config.toml
d_expert = 224
d_shared_expert = 0
hidden_act = "swiglu"
normalize_top_k = true
routed_scale = 1.5
balance_bias = true
router_noise = 0.1
init_std_router = 0.0218
lr_router = 0.000513
vocab_size = 4096
tie_word_embeddings = false
learning_rate = 0.00724
beta1 = 0.95
batch_tokens = [32768, 65536]
train_tokens = 568900000
Below are experts of layer 3 (counted from 0) of a mixture-of-experts language model. Rows are named router (the router's row for the expert), gate (a neuron's input weights, with its number), up (a neuron's input weights, with its number) and show model dimensions 0-191. Each number is 128 + 24 x the weight over its row's rms, rounded and kept within 0 to 255. Numbers have three digits each.
After each expert's rows: a language model's description of what the expert responds to; "gets" lists some tokens that make up at least twice as much of what it gets as of all text. This comes from a sample of Wikipedia text that the model never trained on. Tokens count by the router's weight.

# expert 14
router:123140158091167121122099114134131131116122134131136124141145145127151116119138179103121118138151129136142129100097129100100186133168098109151191153121090152156136183151148107135112118154157167103132064108099100122160102116105127117133133090124115100066156136119090118113113124117130118133124139157159132134123112117137173119134138103098160127152131107130131098095142136153126143066125091150082143151138093093109131109101141157172108157125120130119106144177176119101101110122079148165140112125143120115109109152119148170127165095103125103123109087174149149131139111162117111128
gate0:135096135122129089167116106147149158181130122101117169133126146134143104072171130130148134158111133150128111157095152115160139120183105126127091148117113110116093129147131116096147129146153142141084116142113096126138143131134141130143096160162146100104151131167126112117107135142119149103123110134161146097140120096120147123144144085129095094128103088126130116137134142094145078139083118124100144092118114103145118123114158119127106119141128084150112129177080153160155077097139136119112137108157160171091140119113105124138172094083156163142136132145092121127193124086111089090
up0:158164129146165141096117171098146135138163122156129114136136133130117117120177139109116165102157121088144119142178144163131151144123124145104156159113129156139106185124153143185135134140113138136144134105142096136126123118158105092130130139120151060100138146087174107157141112083165116131137125146129144106129137153088100103135128112177190140163146083137113134134130143111148109151165145134109188106103114140056159103103123155121119123134134130129092152134167090112127072123111121129144148137123103134094122139111133118098074146103126114162142112151128122132107119113106132159
gate1:152127155128115155157146113103148129160091170135140143159081104132147138075139171131139146125121124154127084099159131166125168130139131137139097128128144158103094152163114123128113132179126154150079098152136134143135140141132111106107131159111087125123126157142168128146119125162156153088073101114164158124168100107109136127130094077117107094127126110125170122112149139162142129115129127116107106081147162090140089136119151121145089122138087099109084138125136122110153149145093140099117132169157103138155145153168124128135157114152122111168124115107125153120117159101056130105
up1:114119146069128111135154120133120090106146130142119125164186128126113106165151079084123131054114102112134132086102117156084133131124152138118157158095154147166154148132123120151144148105144109165145132080111142132121140118111094152117115138107148149111102141143095158123183115112079156119072139142123113200116127179132147155148121125096155160179103125128145153149129112149099146131147103167118106113112143109127123124149146156142097139116150105153141123123108157152131134135134134120109120144125138128125124146097117150160171151069126113146171146090116131164122122102095141115
M, W, St pieces. Word pieces beginning with m, w, h or St inside names and compounds, such as Fisher-m-en, team-m-ate, Dustin M-aldonado, St Michael's.
gets: "m", " M", " m", "h", "M", " w"

# expert 27
router:131124150127159131143113077134114131129108124160153111135144139080142128130139134136107127160145123124087100140118108135111120130159110102120167163123141147127160175094163136088100129145087143131115114128094135148167112122077102122111126078153127129112159161149125156084154139099138116114095147120126117119162113134108152156146108066103169133121128116163145119131079077131099144128111120105122109164096143147162105156085173114158087173112115141139078111124148126133108120167065089162148107127129139108124163110129167153148155132147143114136130091128118124086103145140143090102
gate1:122155139131152136113134088110121110137097142156112157134113085110118120145102134109126116149104139122122121078122121142106156120148118132152181142161116158115193159115131088139130128123102112082119193117137128136150110110111158154090116136154180104156176114128114178111135174146100157123122100109168140124147129134103146135207117145108117114165108116133129119134112127120128148119146164131142059124097143140168177094125134116116105125102119104164121148132134114146111132137106086150146094117119143117129159139181154157095148133180131130130114139125168068145149132128127113139
up1:104149119093145128151141152125142129119133137101097118152055105139107135152156164125119159144091144093098168092120134170108105160129137120130132124128120080151099137148138144117141129127086114116120125178106090119099100150093118140106129113161120114083126128137102193111153138144156120114140102141188098131133122144126126153107078119158108150061139129105151113128118172089146139097156114099118112124161111149103125149113142106122117173101122127160085143097098096124111204135156148123134144146131116173153140128168124126101124133134149141130144147144133177120134117104122093142
gate2:158161075099161158122106097151159145171061102104159128107170117096137132145109152094140136136132091119147156124117098110110116153133154155131119142139127110110118128128135168136156079149122113134106080099142115146141072095100155145092143113145091131097173103151123122149138150138131076103112146119133130137119121156178155145171132084110124158135138141147102141121129132098162118114103116110119154135143174155112126121097146097130144127161110121105055114098120116095155098138141138160142127175134166112118109148100118128144102146147138095136124098115119082119123125119108132087
up2:143110134119150106173111108163134142135114152128064143151054152120155147150145115114174107108145146145152108160140109139127135115176126179080147128147132115121113130127123098142147129103112108100115125116131092116113159129112209149115098163120139152118130103149118095132122106121163108153136114158146152175116142146115134126152142177135097130124132115139136111141112136127106141109170126105136113101150084145104154148136143130170089142125129134112069079122162088116150101099114112142160127123107123081157110107085133123125113150097144109159160132118086132143177106114098097137
Short word-middle vowel pieces. Short vowel-led pieces right after a word's opening consonant, e.g. at in privatisation, ad, od, id, ens in sensing.
gets: "at", "ad", "id", "il", "od", "ur"

# expert 32
router:140143133137137156163103132130152161101126110113160100152139156097131116143155117129136104170151114155144124128079117145068130126109109102130137125107098202138169160158158088086127127127118146100164081107105101113133111100090122150138121126175165109120131146112099140097110146134078133117115114176120155113159132118083142163134122114119129126142134129146091134095111102131134075100130136138109137123091137143114090165110172145159125123089153135121130168146166114185088130133112102105109116117155078124135126142145088119140140134129127132143103086184146154113131145141127123089
gate2:155173187124106158139128134085133127146115098134115160097136148122123157126155117094172112131147135113178152122134140131131145109127096156193128120108103174158145156123119154154113065151155137108129112103154142119113108121118119148095099160146173143117107121069134166114144150163118111095139100158119137110179126149099121135114118134134168149199125188112111127104105126139136081101143087099130137108112165146112098082146112166148130148117135121119150148134113137141128123132146119129134120087147115090156122139096145157110105154101117132107137114127173105115132105083116135118
up2:112126107175161149106146098123123168144157175110133150158142113097141122152112134120106137137100133156106133172138134083138143106132148122125147108131138154106114068102162144135128144107096105161202115111129111148158097164138098130116122134130109142101158076116131084153113105134110138127145107100176146152131176112169110133135138071119149097179131084160131106125124103143107094139154132118094118094147119133111108082139111166120126107119127122118110128125111135115167128133168129110158085114152198099176152105128117148105138094094120126094132138128150136135150147114111131141
gate3:170130117147131131147115112099170122139154136126153130163114123139116101112138166167171111105139133162097070119134157110092146082072111099079126125117125140137139120141130105144106138143136147120169140108122122119096118106116122153125156150145144133143142161119113106137123115131104142119106165183131124132122096176100123154116128111113101148136147153143119147128121128091105148121103130130130070153095107113119108125160124117088073097087100145126098128132120125148154135181127140104131077106124119102133112152105068104133085159178169115184155124137093109117163118104124177150
up3:123113126141108139132125115156097117136097122130106078136122151141158124090143120155126100127098144129158138125152119124140161140125173153153129126142121132123157128132150123125161135158143113155131121134122146142123105112132104167136139124091150130122165130119119102137142131131085079147133080122127085100139146105128179111128106112129145111117080101139141158117160102161114096111096073116095223083103144161177084114115081086147164130099159133119136129103124125126176106105107101118116107141120142135116124098127133157113110131088143138145146105125118165130061175120080133092
Mid and final suffixes. Word-internal and ending pieces after a stem, such as -ant in debutant, -ically, -ely, -ent, -ike, to-day.
gets: "it", "ly", "ent", "p", "ant", "est"

# expert 9
router:103121131140131158167119139109134135120125123174141118135181175093162160121158121100144153174158099155104137130138072103108134145123146099145146104115138126123138123130173104124105117142131162125152104110123113101194130089066133134139171090123117089123152163123116127124080117138131131103101121168112125122138133187127161110110111125058141148118100110125101118115105115162096119112166110116117121141117125115180149134104123108143085140099130133118083136150148115129112088110131099126127145120170089117175166134132122115137135116118111112128089115145166142121114113195100126128
gate2:100125114170131105125099135137120114056115117150122134137114125106160117112125143138107142138099128150108078121132161121124160099158149127174137141156142111138144138081098126122108101081116113101103114133141127128139120150113135154108134101132137089119105148145163136163131180069130108094087161147163151139114096149108119187184134170141150159143083142153114146126132104140126109113166122142134076118126144127121087119119129082106088178137182156123098143105171145151125113126114118114152155117133070127121118122109089105132164126115107111073129166116122128119125118138111139121
up2:150127120148158139091117111136110141138109148149164106118124139119128145158079194127115096084108158094098128127110180128150127133143150138099131137104109156137146092175159150136112058111137119154112116105159128116145090086170132166161171129120102114139078101114167149141135123101139169128159107101095162134132107091139117128103133119111178138167133157137142116154128146134140147148092117109144114133137156165128131113130100163139097139122174122154125115142191149113159152136146112110125119144139124084100096088146163143149142145166154179141140135130127131123126115114158131100
gate3:099136116135115155165090095112131138093152154172167136118154128138161126122172124119135150125154116143090114158144124106135115136189149114118147141175172114145127109123178129127100105123116130119127093145114150066171074079123121121103126099098106153137083125145121149094102111110106172105160129135133129131117133120156068160120112132126090137136128118123109112132125162130104109159105100155124118104114103071115123079132140131103115154125136151147110118134125164153111120160154107120126125118149100116131089111092102142113153160114115112107132137198115144172100118166143119083
up3:115134136110160113096121109152154145150151088125127152163113123118129107140158131124178141135086099130141125133104151129129106110170112134130105142131102132091142151110134111174113115091113098119136176091135112110093139122115189139145110132135125113173154115140127132133144128118190132166118122136155099129150109144121161108166129159119151113164105130131154143139147114126125115142140105129115122129097074144077134156099137105132148101155168124106098093059120156148167120105153148132144136066149126164110143142162112129149139136177157120102140054111085148143104133122137184141
Foreign-name syllable endings. Last pieces of foreign, often Japanese or Slavic, names and words, such as i in Mayuzumi, u in Daisaku, ić, berg, ano.
gets: "i", "o", "a", "u", "ia", "man"

# expert 12
router:108127139137191150141122140161125152161093128149149128134147147105139135108138141136137153125147129181078110078080090123102123183120122112151132144122136192136122133130152129126085101147113156144152105137094091095142088098101131141091122126146145073114125164137107112088108166123125126165141133125138068119147138139104154107140128114111152128165123118147129103099127138130133144106168073107144091145097091118152147104134186110154109173094110145086119098155170150127148120129113135159140137088126123132121135169145141125169169147103148136139094116139130112114118123137122152144
gate1:190156146141140160093112137168130112122125138130123137128096149063114152125154167164122162073130143110126147102118141148144126114170140144102161117158148136123142139142119138108126139165132134126131134096119116116154136115108167158152139098164141118167138137075125078164108118129124130145108121129121110103098124083123093122150111119134156136159129132126126109076145161061115077132150137122143117150099136141141186093107122145088171112120092134106109101126145096118140162133110121135140151099143133109147099120148131141071187100130168085131097127126184152123107137120133123136
up1:138116134141155135090152122073154095094129140172131157123110110119133091105122115150089085136106128140140131094117146132134129119133113112134108084105163088111095147141104135034163139091137147126138118088130149138107118153132167092085136108128165101107129116127183126167130135129104141115111143102139109125098130121154118155099160112107095129126145157121102110143073129154132117146145153115107160125153116119120128139094090135135132140101145111162078125184139125117086155150156118140123083119164120131137104128139152141142145130110127081138160118153074158128111099091114087141
gate2:088136146182105164116126116169179117109140083085123136118150119176135097133103149133155134123101147154149110129133161094135122140082160092115132126150116156141130159120147117108148083126129122110141104112168128163092138157053149113108148135128169116096140106123150127120147094127161109105123150137133138116133115139123153094209131124182152106164129146125150127065092126113100136180113131081153115142125118105102109109129126100109093134107108122139137118132137146144138117111146127121147122138081191131092135139079120106135117121124120129141131134163143146135159145155161150123
up2:105132165156128119077103084153161140135174130147109114153127140123125117129110140178145153145046138196122093118102125140117120104088126122095107146124153119117150129133116115125127111109117122101131118158141121121095131145109114094139138133154140114110155118097161125118119100123132141140102111117158165088142155147131094152177110182106141125148150111163108154094148127130122160133140128091138122072135069077152166130113131141127140135106080093084140131100124147111108115084146130122173099128104110136123141158134114102081145164094170136088122109101140139127137146133122137096
Prepositions after verbs. Prepositions right after past participles or nouns, introducing an object, such as dominated by, displeased with, language of, equation for.
gets: " of", " for", " by", " with", " from", " at"

# expert 37
router:116137165103149125160119112127115149120121145144148131150144149085145169094140123139096149176151127169135158104170144103108145114097106122115149175108108142149170123094112143114123134139131107128145074122103080119146135110110147151095132076158150104129129132124133121109137108149106110143091151137144113115133115135135142140108152105126149160158133104136092114107094138143142112097147107121123123138115130121158110093144182157181113174056112119131111162160117141097091106121066127134143138129143079112110168139117111084145137089110124152133087096191161118098109112145116125122
gate1:096113125134151142128129118112140117128160087128109094137156122178171153119094141133105150126140116116075121120079136124100162136100115123097108126144122114077083131075130144153132135098156083099108085125163119118155152135144165121184163115128114111120145118120099119097137148137144122149145102152118116167136103098158136160145140084113112131129129113114093131142127093111126123107150156085150159174127139134165144103102123171146128148117102146092188131152147152138080087135112152170137114105154107118092142133117126103118182097127104153135102156139143123104134150084102106100
up1:128163120093156107161126118077101121085130123159084150108095101139120145108149097149149105130137113153106119127118122122104138127090119125111152155105105141131109163126100054145113159091120102119099151109121119077112099108147124162072107115096096124151148151113116109118141104109109105164159094159120124143070128142139116120081183087134142138120136112149140148131113138110153123093139131130141142146136073108141137180153094133112142123158114144093167093139128123132139147105125116175103125123138110162170100127100109075146169123139147162127117145134108106090112128150117163120
gate2:120131147126129096127072089118125134171113139136134159164168126104089115092161119106103114130144131158157127133143093149147083110123078139149154155115086082080126130096192109115103118114149132126098098165129127136140117157142116140145113120149112059159122097106154105130142135135085111116079125139091085121090075142155145129138094140115138163155120090167128148110125119187099111149125124113116144134124134121142137138139147097130147136156129144068131120139131125083099152117106109113140134104145121139117092102102145092164121145096151144112078144121117126156149127096126131134
up2:113105111093138120136093137117139160149179103133157121130140140105097101103132082117106109150126181126139087152129134109083097137091129110126111123127137065135106147117133117111108144102107141167127134138115115169124144154117126121137113139178143119108125154113121157112111122150093108142123176140107107162122090152124129113149115146155133181109128129163116134124124132119136114148129140133105157169107127085111136105148123137099121170138142107076093124143160130138172151138162066128094135114115112137111111098066081144115153103096186108098131144108098127150161195096146130110
Sentence-ending periods. Periods closing sentences or list items, plus ")." and '".', and decimal points and initials like David C.
gets: ".", "\n", ").", "\".", ".\"", "==="

# expert 43
router:132144169090133136132081104189104115138104092142145102138158149140108122117133117126120126164152137121115145120107099126115165137130126110093167150150068149122157157142153124128111135175107162112170112143096104093165079107105131161153132104172153112091124148097135124119118096145146105158122156133155117092151119139136142103086156094122156161133131110166128079118130125173104123133157139136127096143146143131136111147089175130152124135122132130080078156120156139108096101170121118150118151107145101118178173164128139149123128131119132153156119080136135112094107125152101117122
gate0:135165116101106147134130149172150157115152138114123081132142147144159134130111153110144134147117143118129136080116111125128125115134086122110134133110171103118173123125176120100108085148119121123139086143123173129124121150103127099114116109149142181099088145191114106107125122140108112146099184104138147158086105138149169130102154116159172114137149135152167144128189121121143142106106161115100096126117099148161119102135097126095145109160129130107187112157171146147134134123170085109109148137117108132165122168126140107157155132100139114164148145139088167157163132104146123136
up0:136138166115085136108128130132137117106128108112160116120143164132095135134134148108110116110119142076084102113103121133125129092119118177131152113166160137115145104172136119118166114143141211108169124123101130097133136171110169116147159147158140126144113117066132119111158155118127140133139132148134107142160127132099152160095150134103108120173148167150147103160161168169147106129123117127120127101108110097182102177073143120104113145123163135100125104119140124091137111162153136102152184131149167110163100107115106145132150141125160145130107160096144135152108126142098106148
gate1:139127157136121090120131081125098144131107131161143076140134145124087107126086134108145137131151163074135119116130151108126133159130096100102158137158136123121104115144135145124143088142088167115092114108123144063138147127096164145168120113096158063104117151105100103159177105081133089175130153124136088185089140133160122135121101117129120125096100145157077126108146113157127131147139129142117117158119151179124133135175128121105135156106152139091101141124127095157115126118088142102113174153134149134113128126121149114162115125140138122082149166142114108112105123103117131143
up1:125142122117158138140156099121133173113129073084118118168117154124103096110109151094134102132157125136166123157134119112099111100120123163111152168131082131125168140121105148141141115135164144124119146085162121067150147155074127134132141148139118115157168132102148139122154106079114130170142150088124135137095118162142128123098123141136154117104154138112107111175155125116085103146102121115120138134130113141137151144102108145124126189112110145092127161166129084150157141106081119097124125104132162131102128064136137120148097138109103162115180141150146140129140102097128076164
Word-opening stems. Opening pieces of lowercase content words after an article or preposition, e.g. comp in computer, repl in replacement, sup in supply.
gets: " l", " st", " sp", " un", " comp", " n"

# expert 20
router:097119150098159158129094098159118149128122128127144098138127146127145105141146144102135121125154117134104116118122138093112144119094113098119134116090104158145160182141120109112137096126106148118185137105130117131129104106111155122151134102124158100100125147121108147082151090104142132183123126123100113064093121123138172165141170108101126110142085135162088102092153139150100109124159142109089131176136119115167143118112157106139099149077149141123119116110161142110086110188146139136154117105167113097158142148136138101139168141144121107125132076163125166135078121150133119086
gate0:134186178116127149110127123147125117150076147108102130132083160088156151119168125134152102144141101117112116097142147100139126146115156100140135127107117096104141134116112110113112056119093163168128144153148119087136159150105143118147113112127104129123099130102116102124125137113122115150083151118116085112103149106136144141128188095139088146093136120110108130101138173101118141132125136091088122139178084098121137138166124106132158112100149113119129119133130138103150118169136107155132111113143091119091157162165133128137098167158120175150143126130077167076105131141135129086
up0:122171171130112099110130114143086152138119123088126149167104126119149153177092114113204144144111112113151139124108142126087140170167119136154135096140162150143108156112107118115093157126155142116130114090146100111163132135134138183136122116133133128105157097130115120124123127119107113111138095122109120122114085130141132111116121176133117157121133130119113125219105145131117156126099115137098103118135154153136159128137132137090127190118127087140119119183094131120161130111103124171130148143142132079115087128083111168099094094115165105143101137120101147153154151119138112166
gate1:071122133149113108129151110123154153084057161134146144144105133122115139095159133138165154149168065140121150134099084139098166148107119165107144152129136134096123133118123169129130167083134129144098161133147182115088131126109093124113148118101146133130104118124127142073161153084105133135125121086117098141129121124143148075169101081123126132119143112173114168130111142155087149155071121117120111131156176117142130143144117118145118143119123122157123141146162154172148141151121146156138140085141139142104121113127158109114110141099151110126160080148116143112127162116143134107
up1:119165129132119157140133164142083148099112143081099139140075149102141105095128169135175088202147076136142164144131135122134111145120110093149133129117141122130149112160132120120124146099115151134122119126126094161132122166132155149105182101187136139120146138118112137114110157112115153125094104096096140110149084151126139117130137123165154103097147169129184102126109144150122116147155106097115125140097164141130096155122152115139122131172154155153152139162114102145097128127144131114145095132138144108157102131068126136154162132141148134103114109089079121070126140097134120144
Word-initial fragments. Short opening pieces of words, often a lone c or t, or prefixes like sc, acc, rec, ad, mid-word inside unfamiliar terms.
gets: "c", "t", " c", " t", " sc", "ec"

# expert 7
router:116116159150158164159095145124129167118103106115160122149138151074125103148135138074075138158108106139147141141112123138117155166115124103136186159160094137128149153155137102105128122171072175129098091129127126113160107111132146153117150116147141099125148157132138147117139097117125115181102129102159143149113114188089170133145150079110121148114139116113130125095109126138112130128170133134113117146082119108161147135138135158150133121124113158102114115164154174115063135125094144187138116137129099113170130136103129120139117132129113171133118084151155165117127137124116100110
gate1:126115163098128113129124147163137098093135144102153144101132136135134145127115133137115148146148142117151109099121157145157135165105137144139131123100152123127161148145149147096106155128123080139092140095170097102094092109144113101082149087173131137130100134162170111108116078132134155131065193132161106169109087154131159099138116081096109090132132107094168118116128158160108127134139146123149098138100153105156133108126148145132157159107096139067161147131153147107092111116119132111123154158116115136138091156140124127131152102126094155118145110153134152177167158136152137143
up1:144117173149126112184179171132161161190156125121136153152140128144133153134113153118144134174121127121133119114176126131147130123169094135124155102089122143143127150164151155151120100139121116099131152108158124121132118132120153185083167117165149107157142129156117153106095143148144127154154152132094139157101146132107086110108132108144174128146092134185125152146135082142122135096130134120131139107137111099132174113152154183147154115127121140149093142114157092119139127123125106107105118103168157108139122135108089127159127185134128155146129135097147159132158155081158119159
gate2:094137146158157133128119129069140110144137127115151132122123172131150123180150160113146124146117100107138150119161140106152165140101112098105123170149121129123138113199136113111084104138112158117091111068112151118133114147166118102134108110079104114115107140141069150134124116150130144172113146122110110133106088104126131120135103100119064176098087098174125135129097146111104131107130089116141131120153114113118125103156086112137120125141105143141126091161115150151121111153112162176159127148162184085142107155155135140101122124129113123115158105113104109098138097119137097099
up2:142101148127140128131122136092135155145099141126123120115093127137094180095105144113153113137120140161150142114138125095173127182125132101129102148155169124150145181114134118151155099113149095148139124153124146129143116161123130112115162115114081168129127141148120114115092100201154112171116141127106167154106088136103150138130182152097112089115088149104116109141147107130116104122122107115167187137121116146148125109150111134144128102103082101126128168122139110118110118129131154110170135137138110096122132071078157117107154129143161107102173142099083130121151099110100147085
Infinitive to, -ing, numbers. The infinitive or prepositional to, -ing suffixes finishing verbs and nouns (weakening, banking), and small number words like two, three, several.
gets: " to", "ing", " a", " one", "ation", " two"

# expert 22
router:141142143106154137160102094174166142148111138139144122130151181099132142102122161091115133164123136144141115102128114118077159144121127112134149140120097129152147168121127107080065111128111179132147138125134091069126110098097124128124099120138144084099146120132092119092097116146138117151125167163139152106153129136128147157119107102102170100134123088145109119110130132151102130118153124118130075143088113131131145126077173136148119178092101119107084138111151133116118079167091145140153131104158100134187127113135135141180140154141150136090124124151139136107160152127134105116
gate1:095142131144169122113131152133141102092130147132140130119137137128108197114079133115107132101072075137111098149131112125099127171107130153127118134136153131134144111163140155062141143135075123119121119149079118112139139149129059155105123082122121129166152147114153141133124161161149089133159121141109130093164120134143151135127092113100099142071122124142128132120138101133134109144147140096137075136091129150115130091066136122138122126107149134122129131119203115099110082150107140087129115113169113114172127099111091108123156161140149135132150115119154109128131119140138158150
up1:160137145106105127123142109111128176103107116115141145072151093142143122116109141130111143156133163157168096114074083118146135135167143138156098155141126148118090156109125132150113133136127162141166150140177145143121128128106098098125110129145142128188136124138148116126155124143097142133111117110141135091106120089128178104123120115091125131112161115148092117101130113130136113132190156174146197153122147114089150154144133160146127111099151160094077130126118139123174093092163113142146135159131123125162113138090121130126138119146109170070133123114142144167116118146142102076
gate2:123155099103140085171123137090138115143111102168129094124121107132090155089134156106150136094133118139140096136077156112120138127176097081127150146119110107141146153118145132107168131090129115140140115148138133134119117098115164131136130151148167118150129082110172122072140128115098132163145128126118139091104137126133144137154149169086147103147088152131117127138126104137079144143135172142114114097125131170103112104097145143113105117112096092089107138121154173073153130103104147091088148104119142113157189126112119103138136167137132132187106144111109107131141164127171118105
up2:148137173188124137107097132116141126109165129119123110171160152134128119104150133149112154145105140123193081129090130122115137148123112115123142158136126117142117112137154155113168126097119175079154102150098122145115092143143150091134088140121114151080101079141113141131104122147119082142132097131143172150155096095119185134139132153118095102183129143184112096157138146138116104142114130108115152123136135143138144123108138123113137134093143113153116150125061111116108099125160117130101135148107109096137161134103115099088149126158108132113098163082123123126115154151143139066
Infobox and table labels. Field labels and table syntax in infoboxes and lists, such as Predecessor, Coordinates, Genus, Species, Postcode, and |---|---| separator rows.
gets: "or", "A", " A", "er", " N", "T"

# expert 31
router:122157162105140122166091097120147143119124154129127073146163159104149124118162123109120131141155125138101122102099067117103113147115115103157174149132137142166149144120137097095108108175139160133118119128137139108136099116139150111161137104134111128133108098135103143105131108146092120141099133184116182112168140126111144176145140088116140150114129116133153131081128099138111113114174115079108097130093124102138106109114123106124116130092128185102095115139137147137139100148108114184147150098113086100156149158143159165166175108118117136140125116178134178141125108152100145108
gate3:150089092119108150138107109111105148171139114100112122196136080106133135128112091100092137155149123176137149115101133146114129158112085108179079167125137114131089181137153126114127101123153148167150115157114137148132094121123125143160175117143133150093145103114157142107104139137129126109142123146122131173193130075098123150122162095132172125094153151156152125139161083140104114133122123098128124168101084112154157107105074131148145140102161164140132110171119132136157131140141146104129127097132134144140115137131118142157156108142158124148153118124150108120133113141131160089
up3:152104072097119127106111147125195146120182143161093108188143115126099117127165139119163092126119106102148136146116119154091142118062112108154112138150129127166134150139100125100154123133134101133120170120166089113111151118165115099120157060123134143109118139128138154106111158165148128141096123157130152152091110123110124123133108088137111123108156154109119143113166124116134116155108113166134125141148141152092145113160107158151088148110139128108132153132122119100161132120130098132134117132138132097120163137123074119141110117075126071080115126120141126106143134169104091170
gate4:139150119140123135166121131069145128134130178126132078165124111111139094111109160104093115145131116120156100129151096101117126131143138104126148164146176155095155114098121131124103133131093130171117151155127165162106090149101127143143097130098162135113101080107116114136099120184156118115104156149127154166086125145127114130127123129114162153138130119171122146165114121113064143110135091089132119122101141105087170063104111085154114144116125128103142124136078160139123106128142106154150103092153121151109095133153153139187114108117170113120138108131148101142125119149142148118
up4:108099125144102144134145143156134096159114105131129121105096176158139112144175123138122112110107130119171159101146132132139148140106155136104121139131136150148103160145122119117152140113159098123078085046126177124145122107072131101166105145095115131126115152071118126116118118107096092161115119110144100104163121145151148134106120165133091147157109129131123145127062103095117076097151122098132088114137146109143103158133144122093143086115133086123141151134133072098126166094154123117133153156129121138111150149106099163117164146134094143179103125117135157134143138119130143130
Determiners. Articles and determiners before a noun, chiefly the, a, The, its, their, this, plus table pipe separators.
gets: " the", "|", " a", " The", "The", " an"

# expert 36
router:118124150084151148139114079147152161123130109153163108138196146134140130133140176135098146178152106148102097074108102146118141142113126105145164127086120161158147151142143104106148105129120123121169090151104089118139123104134139115156112100151138095087154151161110130086139076143071127139108128145110128101100159116085136105149130089109123125131115125131116096153112124134091107157135133125096080131119079152121136111113119146112105124102100153110118118150141147150080126144090122166146165132131097092135124150120146134149126117149126152154120111161130133114144075170118113077
gate1:089146095119126103160114122084160140132088136119126137107108147105151115071119122110096148107117139147122083155121128105145163145146159112130099067153111159122091169130106172164124130141152166091127150135106129147111133147169113102103120130118134119134127149145130089120162145089139152163114132162123100117131117095074130119111152115112099127096115103094121129097117120126102142118144132129097137112093130133109150102154124113124129153105083147099112099168071136159144139191099138171151149102141139134117186162146131101154136138097094135127130135133109077147137154152150082108
up1:168131136148129112126127110138125123139133085182149094168136204141109109120117102108136133137171196068144154109152104129134151145146155132106147112157155089133152095108131114141176135130152075081126102155158132173135088114112125086136137125105127135124114106104134080145138131140135131101145115110053112150135151108117120142127124147108120129116101122134144155086146135126166114132132123109109102109102122117081134133177138118111113142163098131088114148125160123113155156152114149124134166108117104168113166095143078104155149145126135145151112157145146112126149121127141105094
gate2:135074165149111149151139119146124145118119131146111155134151135119137103111125162137145173128111101158149174087138125098131120162116171131085093129108139100104105138102116131107129184137130158148163106136160133123089067112146155131159129136161135144113140127107135110102120124130158168140121104120132110107114115132114110086131168102127121135163157113145087132189114071123147122131132095132124129168110093105156107143164139102125093124102138081119132109183140155171126129152155103147138203143136134117127136159116148128115160162106157106114154135189150101122137149138137134096
up2:141153076129109097100129131140186105142096106120096092162150172156129155185133123105097083123121164139107137126121098169136158151101136135103199136138157117133101135111138120096098151099154130134096085102108112114127095140146136139097125143140117109144102134101119136164080131151102122181106141143179129151155148106120161131178137128133117127149144157111169164145122150148130170129134168113138139140097131177139160135095093126118147126156146141130123100132163133128155128149113114130138122100138118126098135150151184116137125139099101180109132088158144163129121135112146140131
Locative prepositions. Place and time prepositions like in, on, at, during, along, introducing locations or dates, as in located in, in 2018.
gets: " in", " of", " on", " the", " In", " at"

# expert 10
router:161139156119181152151101108166142146100103097122143117134145173136154136151123133107139137155161099152107137107095131155094141168115128107115135119116092146141159179129138098106108110169086120121158099114138134088153095085102135138105128101142136098080141139160118145101142151099105068109112147144094140115104116169099135142172130078122127114109138140152160074122131130161103148095134116084106160130094102135161143101112141124167120159125106140110119164124113135126098109146149152146158102128148106148174164157113114119168139106113131150125096107180129146150135121127144147098
gate0:098104118105160113121103107110165158152097133114122120126104142109116112084142103142112141161154112117122116108138144155159161160140117131130147129130122132100120172129119152178147135129111118079129130159160169135187109118121133125096162141098139121108120184108126116096148142145133117105111205138125138132146114165095125115116090143124121142127132131191123152119144160122123178149159137132136094139133107104151161205118152124148144171137099146150086126114124116138113109119122147147126088108099145133132133117136180154139131088165185153130102124141114164103102164092110142090
up0:164145095139115150175119141141107151124105129133119144117129091142142114092111114110149117117149091157125113136143162147152144149111150112144106152133113132181136129098118163140144111186134141108112128107135126120184130124160131110153155143124118131076097159099089126141149135095156147156147086132149171167092174133110143140121149128149090090090161135101081119102115154117094114094128146115098140071115145124139101138134154087134125088093096159106140129107114089130141075163141127126151147132121157097089136128091177139147142126109165125080145135143127152125166111146151121100
gate1:158182144133136168100123121119135096098107107110133149088146112128137133163177127157138118125143109148069155147111117130137123114129166146118145093097054124154091123106119102097081129149134160081140154132118134124127144122146113165122140129116095118132158160084133105110152126081117126172159157135080099103158120144113121105163121123153114108112094147146121109112104123147104186148157133144129142110119092157104115101152195152143141115109096152139101146104119144143105117120130115135157105120110120128188135118154137125155135106080098127066144156143152141142129139122132143109
up1:111071173114135112087118119173178152139163142122165153061093156124151120121135121108098125136143081146140125116148122078105088119139147123140121158179185123121161147141104110144116144136172119137165075111146113143120157098101135112114146158135144133153109135137101143096130136126152166127109109146138140123138158071147127120152137138109119100146126159136115167116136149142111134074114166146138100159098124092163137149137136093122096120129130115138120173136117096088108158123136131140165124128087161123097126147095130099135121117112146111128108137089160072114146141107138154109
Ordinals and quantifiers. Ordinal and count words after the or a, such as third round, second husband, first, two, top, and ordinal suffixes like 1st.
gets: "th", "st", " first", " second", "nd", " all"